Weights of a small mixture-of-experts language model, trained from scratch on English Wikipedia: a variant of SOAP for the experts.
Below are experts of layer 2 (counted from 0) of a mixture-of-experts language model. Rows are named router (the router's row for the expert), up (a neuron's input weights, with its number) and show model dimensions 320-383. Each number is 128 + 24 x the weight over its row's rms, rounded and kept within 0 to 255. Numbers have three digits each.
Before each expert's rows: "comes after" lists some tokens at least twice as common just before its tokens as in all text. This comes from a sample of Wikipedia text that the model never trained on. Tokens count by the router's weight.

# expert 24
comes after: "\n", "0", "9", " U", "8", "S"
router:096146100104124127137114102082138132100125158143093143099150093149119130099124143170077120144103131134112121108174147109158183137096150157094121125114130119087181124143152114126155119154117125
up0:127126099129139138081159126098110128099157153110114176144104123170101121104155161161119140126111127126144140129160117134094117132131095092162131139091131105122124144130120124157126107146162111
up1:131123102117091124123151103108107131105098145145110105089159147138110149107097159128106105124082145077112142117167125137119152140111131127120148144122166144136146145113128117099159134160141156
up2:097138105137104150100151092115157100124120119103086109101155129171180162130117157098131129107118088093134111093121120148100137136130161130111141129131125139134161150167161093152115130125123121
up3:116114158150158092126152118124125136128139104084140103141132153117109133157140142139140155095118125127129131080156133103162122146105157167114122139140098142106136080072097116094133120147104139
up4:075110165168178129111129145154143159124120130138115133166136142134112141097117127132109106151139122145093143142139137122119163146124128145143137116126170174152148102167134110134134134170142101
up5:132130123120104138117154146176130140078128132072086136108125127110046162128137130098151110103112132169147124176103134107117105160115175158106086074138144123154149132154143155175130139145141143
up6:151120116127117097118161129109134139095154155095138091103105155100082099123139088129129109107113137117142148149131098111108165144134119106086133071173172129134157108100135137144102101136159149
up7:134096089101142113097117122107141140108149147076106146144151147176122154101116120151094118144110160140167127128103153142114168098117130102104101125124099139118145096120131153122150145117131123
up8:120147147124131127159111125125138129137129109143099134131127130133124116091111122133167140116154165071123101170124103146163174144087105079066056115130138119152121071116132194133194132089094152
up9:110121117097110145115143134121138107147104128063125116116117133133152077096159132144128157149177103100177132117099172105197107122147143117111081156128102121131142104169123122118126131168078119
up10:100116128153130110133142088105090144100122156118152186077116094161092153170163116115092172126115158147119119119076125097095143115098118105083148134131140128123066130114133120125136142121122128
up11:121110171149108100132099134141104145091149111137140119085145179123083104133115144071162119101117134090082137146109141139130127129098182138128116108180170124145158114148151125115134105158146114
up12:146133131148106097128136116138102109147129137139122141175101131134198132139137131145130137139138109136138112153108121083118103137121153149113121128135165132131115140125151126119104152121084108
up13:142147123081142111105081170137085130083126121123145130099093126140141141066120141140086122071137187138132102138144094143111127108124105153115120121120144105124117136135132101127108110157133172
up14:085141111108157119119141138116126076145112098117160154133147153155146158090100118127118140112136118134147147109127137116121130101181127130121145166116120135111127144103138125089175131118092088
up15:148134118102080083148129107175152102160100119169136140111136157087112120130134130159172106130129140110128154146143113135133160113122124108096120155135108138158126107155142105162105148142176107
up16:099169140124131080138132161137162136142174165148147157142125113102149138162108148115145136113129108104111147165133067127118182126133125149119100122127081150160141130144142141131182116156129152
up17:128167114163111126131160092162160138164147165130110120147155119139125129167139119139146148132147158133122088092154145104087110130114090127118131164131134082095107138125147132140148090097107122
up18:147137155149117107164136134146106112115138117101171101118111122128083150159148108109130096104130133098104158113084056135165110116112138160108140131099114097158155155116093096138129098100144082
up19:073114149121128145114184171098150117119145166125136127104083124169130146114094161153126090152110116118129152112115151108124148156142125136153121108138139114133115144117124153124095134105116144
up20:131158150105158106167132175135148141125105131106089123158167140115149139109093149131095184105121143160163105082131121119152113113152141143129136155124135076137125098156174144057122161108125134
up21:112074111125111129088096107091137096130075127152139118132182121098119139115129154113102137143094084137135106150128144183103110133129153156139132148199114157116124146129113119141103122105137140
up22:138158152125122125125137119105134105118113109110127130133090114191138127102160111142137124096118119049093121107113139151173111158123129129160092098151118128150114149120139165124105099144120129
up23:146180155114164161138121094145122114110139077095125081119127148133114117118121153116086120090179097117136163129125139175113124136098119150149069141129144105156135142123145156097126121124135107
up24:177120139107135114125138130140147125146137087173134153155113137098130096134107131103113129098164127108140104145082129128148128141084121114158113132092129098155121136087175113084111139093123102
up25:111143127152153086152144101143143119134132085118111108127145135092121115108094136123104149143143136154176151157131144150096117143131122157146106137055103084097167099142090073132176142142133116
up26:125108129135154137131149093109129128116096168110094145139091100150128147108119150101144144161087127158129113103142131170091132095086125109093119106119108131080104125163113124135112087131121147
up27:118153138110132106150110120110143130097135133130087107158108185104137159141216099151151164167073132160133083138162117149109122123118114138098092155158085131149151111134097142141178117126104082
up28:169098129127146140196121090131117132097183107124155138145123152131061167077142132108079130132113096083129150155137154161134116163139097134147125148130164138159130134114114115137132084103110117
up29:142133114131122129127105133113146125163120141153154154144111125115106154148155094130103129080141137159157151152146147140103111162114132156117106182117088180150140137172155136162156124130127118
up30:111139109131168097138136117139118114131165119105107127110146123108132091090137136123120115115134152098138116146158109133128122145128159136094094114130112118122154159111129151162143149131113138
up31:167141127119083133130120135127114125147151143174129127127131086182113146123155147121134134190125097150143142152101144138152109128156102165101133134161131106150141093132130130091082126146158133

# expert 15
comes after: " |", ")", " =", "|---|---|---|", " information", "|---|---|---|---|"
router:114155119132132170123114068135189136123116089150117169138151101122107086132163155164111149103111136118132125130172127099156111126125131112130130086101129134128137113113156136078185125135169132
up0:148094125147120128126113157095140120107147142127127095123134136134077123122125167149145141123143145076145084092129139092108160090164132114138105122104105105069115114130144090116106140160181178
up1:157134147147139157157133146152113112102099138105087156078111125136116106144142129103131107150135115138127146142139088129174132180124121116144150097143126118086125204112165143105146148134138156
up2:093084156119110142175126072092105157117150111166151146116101150108102141087175135132140110135130118123123126136138118134154133164104103105089136106106087114162120099087109115120159180141159115
up3:179147155122123144158110084123140111168099092153109111166114109130102122141103154114144146117098144122121091130124132108133103117135093171142149125086113094123128105133103134128128115112081119
up4:129070103138057155151134157113153110141090140125142105164161095128145145169135183129105149090116094112152130126144131096148129113136117114168098110130077171118149118100122133119161110142136130
up5:125112112127139144115104114115176107117144102172099102156179083145103098159205103129099108115125122125148105121148117161101118096120153147118151152117136098100108149111144104135109093119144158
up6:096124130095141142136124123126097141089127122112096128113122100130141111191152124103117114114108119115147114112170129122095133169116101074086135116138131102130123090111162134184132120169111168
up7:114145112109101160118094146123091103103129123153105143100151150160086127107140126084114121108108118124124119128084134145129163115162162155109141144145127147154134120148158108123129142120144139
up8:109066158148112135155087118136123103119144117166157176147127129163148131148105115166143142092100148146106137117110082096112153111114131104120147144105116155149114141103117144101154134113166140
up9:146083202140141177131144105191127084126162110117127137122162132134141139132114111078076136148093132121116175143131116145149166143103147131130116160124160086142138129112141125128135151134132132
up10:099148186138164143146114110109138117141146095131126120160157113108141092152133107111128187130139105142108134092135125127103120101105155144117101123102121122157145129118142098153133102128094135
up11:153111129160129142103108144110101152137149172132122138095128098100150136134130138145161107132168147121103119126124173117154131108145128108099112110064114126129151073123134139094114137140127137
up12:100199135112098131157139103103111148130125115133118096097158150133169098154112134156150157100136088137084157124154158166162129114117128130127128098120141122156170098099145115149128118134148143
up13:122141104122082110144108113139126142153108114131162145131105160115145104130111130131113162128117141143115154131146079120163149134122104091125137109111139170123134156130128145113150085142173138
up14:127087132134126103115097091071102120143142132133113131141151148115110081157128129142113107118135129128108108091153114100105122093115125102132127087095176125112115084140130118129153098148106141
up15:117150105147144108114158177130109115124122114103159148104127113139128173129106121164099152110096131149130113135102170111132142121103118109159133155129134158166104104109145074109094078114133085
up16:129126149116142145127111151109097119127072101136140137128112104169093126122153162143119177119162129102149093101151095146133177184163104137112141140125119108122142106119124164149125121129148158
up17:118121108108082138103140160102093127122106159120116074155111118171116136124154119150117112145094123113125094161124114115131081130111145110070135108139114121165171139144112116122122124119144122
up18:113118173164130111145161144160098110103159107178149110148142092147143182098110150137149127157145104135138193143094123107144104148139146113117162130131142131108075146133134122113106110116130157
up19:153139114126128154110104122178134115161155120120099136167117113121145123101108134119125163136111174140125096078142097098122137123185137124170130132113173119129147106133156115140155133163149129
up20:122124114129166167086141143119097142139125107126200139092095080108175147132144132127110138141150080166151168150098129182150114100123128106120142122129124110117114119119134114119145134132125141
up21:134139098139102156098132100144106145104119101151100140112165137155129104090117146076110100142149104141129134127145148121075119144093145129152140114173136121152081146113139138115128159196120096
up22:136101148138161113160075152122153141113126167142117152158146106126100132116117191077139091133143127122132141112119109142129116107088138117140124140124108136107106146150131195113099160123100085
up23:120147135090153143150118136150189128108128160089150157175091141139118123141135107134101196133120128143111158139138170117128173129114129121138175157151155107114150194114117129129133095147113146
up24:158126111132150107134106111160152138135087148139108097112087125136077100155102155126172126144127136126119158087114171134052175088151139178134138109152167106166117127146163188113144117121163137
up25:147123130085141113119142142127102148119165097158145130069110083171134136169134147122137151129096138114110121130099156074149143142107113111128124111123147171146139115103122108128143112125136147
up26:098168141115101127092111136143174112135152135110146126093160145134157135138103140136114113147130164161147141120106142120144112132125153135141171146121110122111133100110168155113104097152175150
up27:090151094130117079114105154145148134153150124121169135135110093114107144136142087098111114140149121092120125122153151115134132111118106099151105101133091095099129145106154089106109113170137100
up28:116194089148130183091096123137096133121161153163144167107134157079122152129135118098141142135123084119135125096172100128106134109135140111135109138128084173141139111141118133110096117142129139
up29:136135143145144096106159112120095098132147126179133161140118094135114105085138118098134130125113139094154110124121168160122127103106162143116137161128152109133168139155128136129144088113151078
up30:102128148082151083131126134126131091097148091167160113114152154141123146099088115119127138112133114152152120116111152139099132130099136129154122124155104130122115157141107115105123168112129147
up31:168157099102139176142133158150104105097144134133117110181113138126175116115162096081117113148133106148109124137088162176081146129164107128137153113122098142144111151144181132125113132155164145

# expert 7
comes after: "0", "1", "9", "2", "8", "7"
router:104139137130121139127155058128070133191135076107126133111125115213108118104180140146121118149127163141131137132154146141166109148188143128125113106105162052128181118122134135134144119140066156
up0:135166116184121147165138142123148106123092117123114158159148142132084096100132164128112131110146142070110139130110144100114170154113180158150132108112156126101135082070112118105097157136180098
up1:130135133152117119129173129158135110135141107157134115114140120127143143097090069116109093136097150157114163157158172108107113148087133160118110095124070133105125111126147101118148117143131181
up2:107128099136145149117167137087133102117184164129113194120111115131122104138124160108129106162136171107113093130112134151140124131108148098153120107104158149147095144125139154124116156180113122
up3:184076159118105075107137125112108126184090103124122100108105136134097080106183141051179090144151168141134115128162116147085129157132099122112100171131148104114155123138120154137142093133157084
up4:116113079104143134102138094119145166145117191082167121171107130096096136124151150112134167133096147139100091172107126134096135150155131110124123104094129136144138113162100103121109130193114183
up5:123135119123139134142164089158149134136121126162146121145167161152168147104110118096099138111136145109138118140129127115132130113107112091119174144138170125159174087082174117154121136121156129
up6:179116115123095138102119114147123099147126130093098146173141145149122077110123129104127152115149144138121125096124106133145126147113111159155118148063113087150139129130098182181135121144106135
up7:133106133138118131149148122126120144128110100129154152123159138128138086152106125146184097117161151118133124105179101137166141160144188164132107135120159084074122170107125144111155151108135163
up8:138112122116109125110135114134131127129149124069104117141075140138115138114129146168092143116112125153152097114122168130148117150154104137140155111056115101165103117120132162114085172129134162
up9:143068119111098148143096113125151131143094129110126124134088117130157116131148139162150140154118133138092158117159161158186158160100075086137163112101143116076128151118116120120118119122154087
up10:135148099155128119116148109154119146145157120115149151146103133110115136153134157151081102138160103157073111131141116088128154129167072132140108159108140136148173135173156138127098171191130148
up11:109145105136127137127134098145123105126113133160124160151168115107116144152125131147136102151164131118099149175133174120119065122125111146127170170113137159142146128097076136124101147104136140
up12:084122192098127126118077137107106142123113144130158167176140112109153118124122102125110138178121100103115091157127106083100080131133117107121135119112174148121184124140134093087142139116122105
up13:113140169145112124115110120122143121147097154099105147149182098171146148162092122083135157163140173106124135141117134137141108090115134169072146163121140140152110126141136097134163151117156111
up14:123150123155113096130137104201131139121143155113096117135126151088137150110108151119100122146102145128090112137134151134140124122156109156124154123127158129119120134124103133156158116104132162
up15:096136158144112144160120123104153143119136125104154122106136146160144157105066087128168116126117148152137113093126097133166123119075156130124120193174147131130166108106137159140082148103178092
up16:138151109104126119126100147114134094136156142144182081104124117148111152143131140115141144116134144109097134113075122111126143135108100100072156184122139129088083100142117092147136120153120152
up17:145135131094108130111127160118147116128150093126164188112073083143108160085131119142131129138113129111155104155177170139138140153129165108105144141151130154102130081118127125100156160138148153
up18:122149111118159108123119100144122149128156110089145138146124157121072104116143129131114131163103150090165121188146173172140086143104113186122111150095168166129099117079106124121152118160155148
up19:096105121135130131115162107095163103115124150147146103151147113188089165138134105082098175109134135144114153164106076113166127146181148103135137139124121105127082120125163113141100143146093135
up20:119138096106123080114082121138106118119133138095109097117160141154164114140159136105105161181088156132183120130133122184136113118136082164103093137110126121114126104077151099138157126130118128
up21:129088129097138132099095140109116087148103097119125084116133092107045124090103141114125156123148167092141102112147112115134131136119134106101099193134128107109096144146131147112155113123137121
up22:109170077139121153091107158175126165119129121125090065105150084121125122140118148160093092101149109121134124139139137176165137097140114146104100160136130162173122161127077113141072096117148131
up23:162134073138099128122115078174118149106130142089099149113130152140115157130132141190132131118125115132125129152105114099120111130126093128126130110144165109107102153135154119157113137166129118
up24:154111152156128138126152134106161140150136121114147081094167098116130125131174109088176112093158144146115141129159158140142104129202140164123103123113139137150163154115098139108109159116106111
up25:110124129121116114128182096199120137133140097124148148133141122134099139140142123126140117117106137129105101141100119147090123159185171145154134115107118113115081165092129138146161180101169165
up26:132128114135125124160157128149130100149121129153119125144143112125160124129123084136124145135130135149098181098166111141180121109129136113133133160092120126078108113126117090133139113093159088
up27:089148110154109154144130116129179108101115137134106167145102073141147133127117151116156139105119113155121155129106084131137153138134121146107135118124088132135155127108146112182115131154101135
up28:133134112090180133136116131123137098173100154104108165114136101149094121166140161137174129132142132126162099137108125101096099116080103129138150125127126105153112150122150105120153137149128117
up29:107118104085129092131078094123139162139176145120130121092125081122106107117135158109124142142125148133122168135110137166136112118142128116099130164121079118126162112159124162154107152163146154
up30:115145102151143125169144111155121112142129113097104092142178137136137114113120107149116120167168123119132096165148148137112083154116094135103132138086156131142127093114116124082093101106168137
up31:123086137155172146072087127115127164129125074139134109127160149099148128083138113138098150116136140139085125157131140150098133122149127183147110100094082098132156126141131093145141149124124099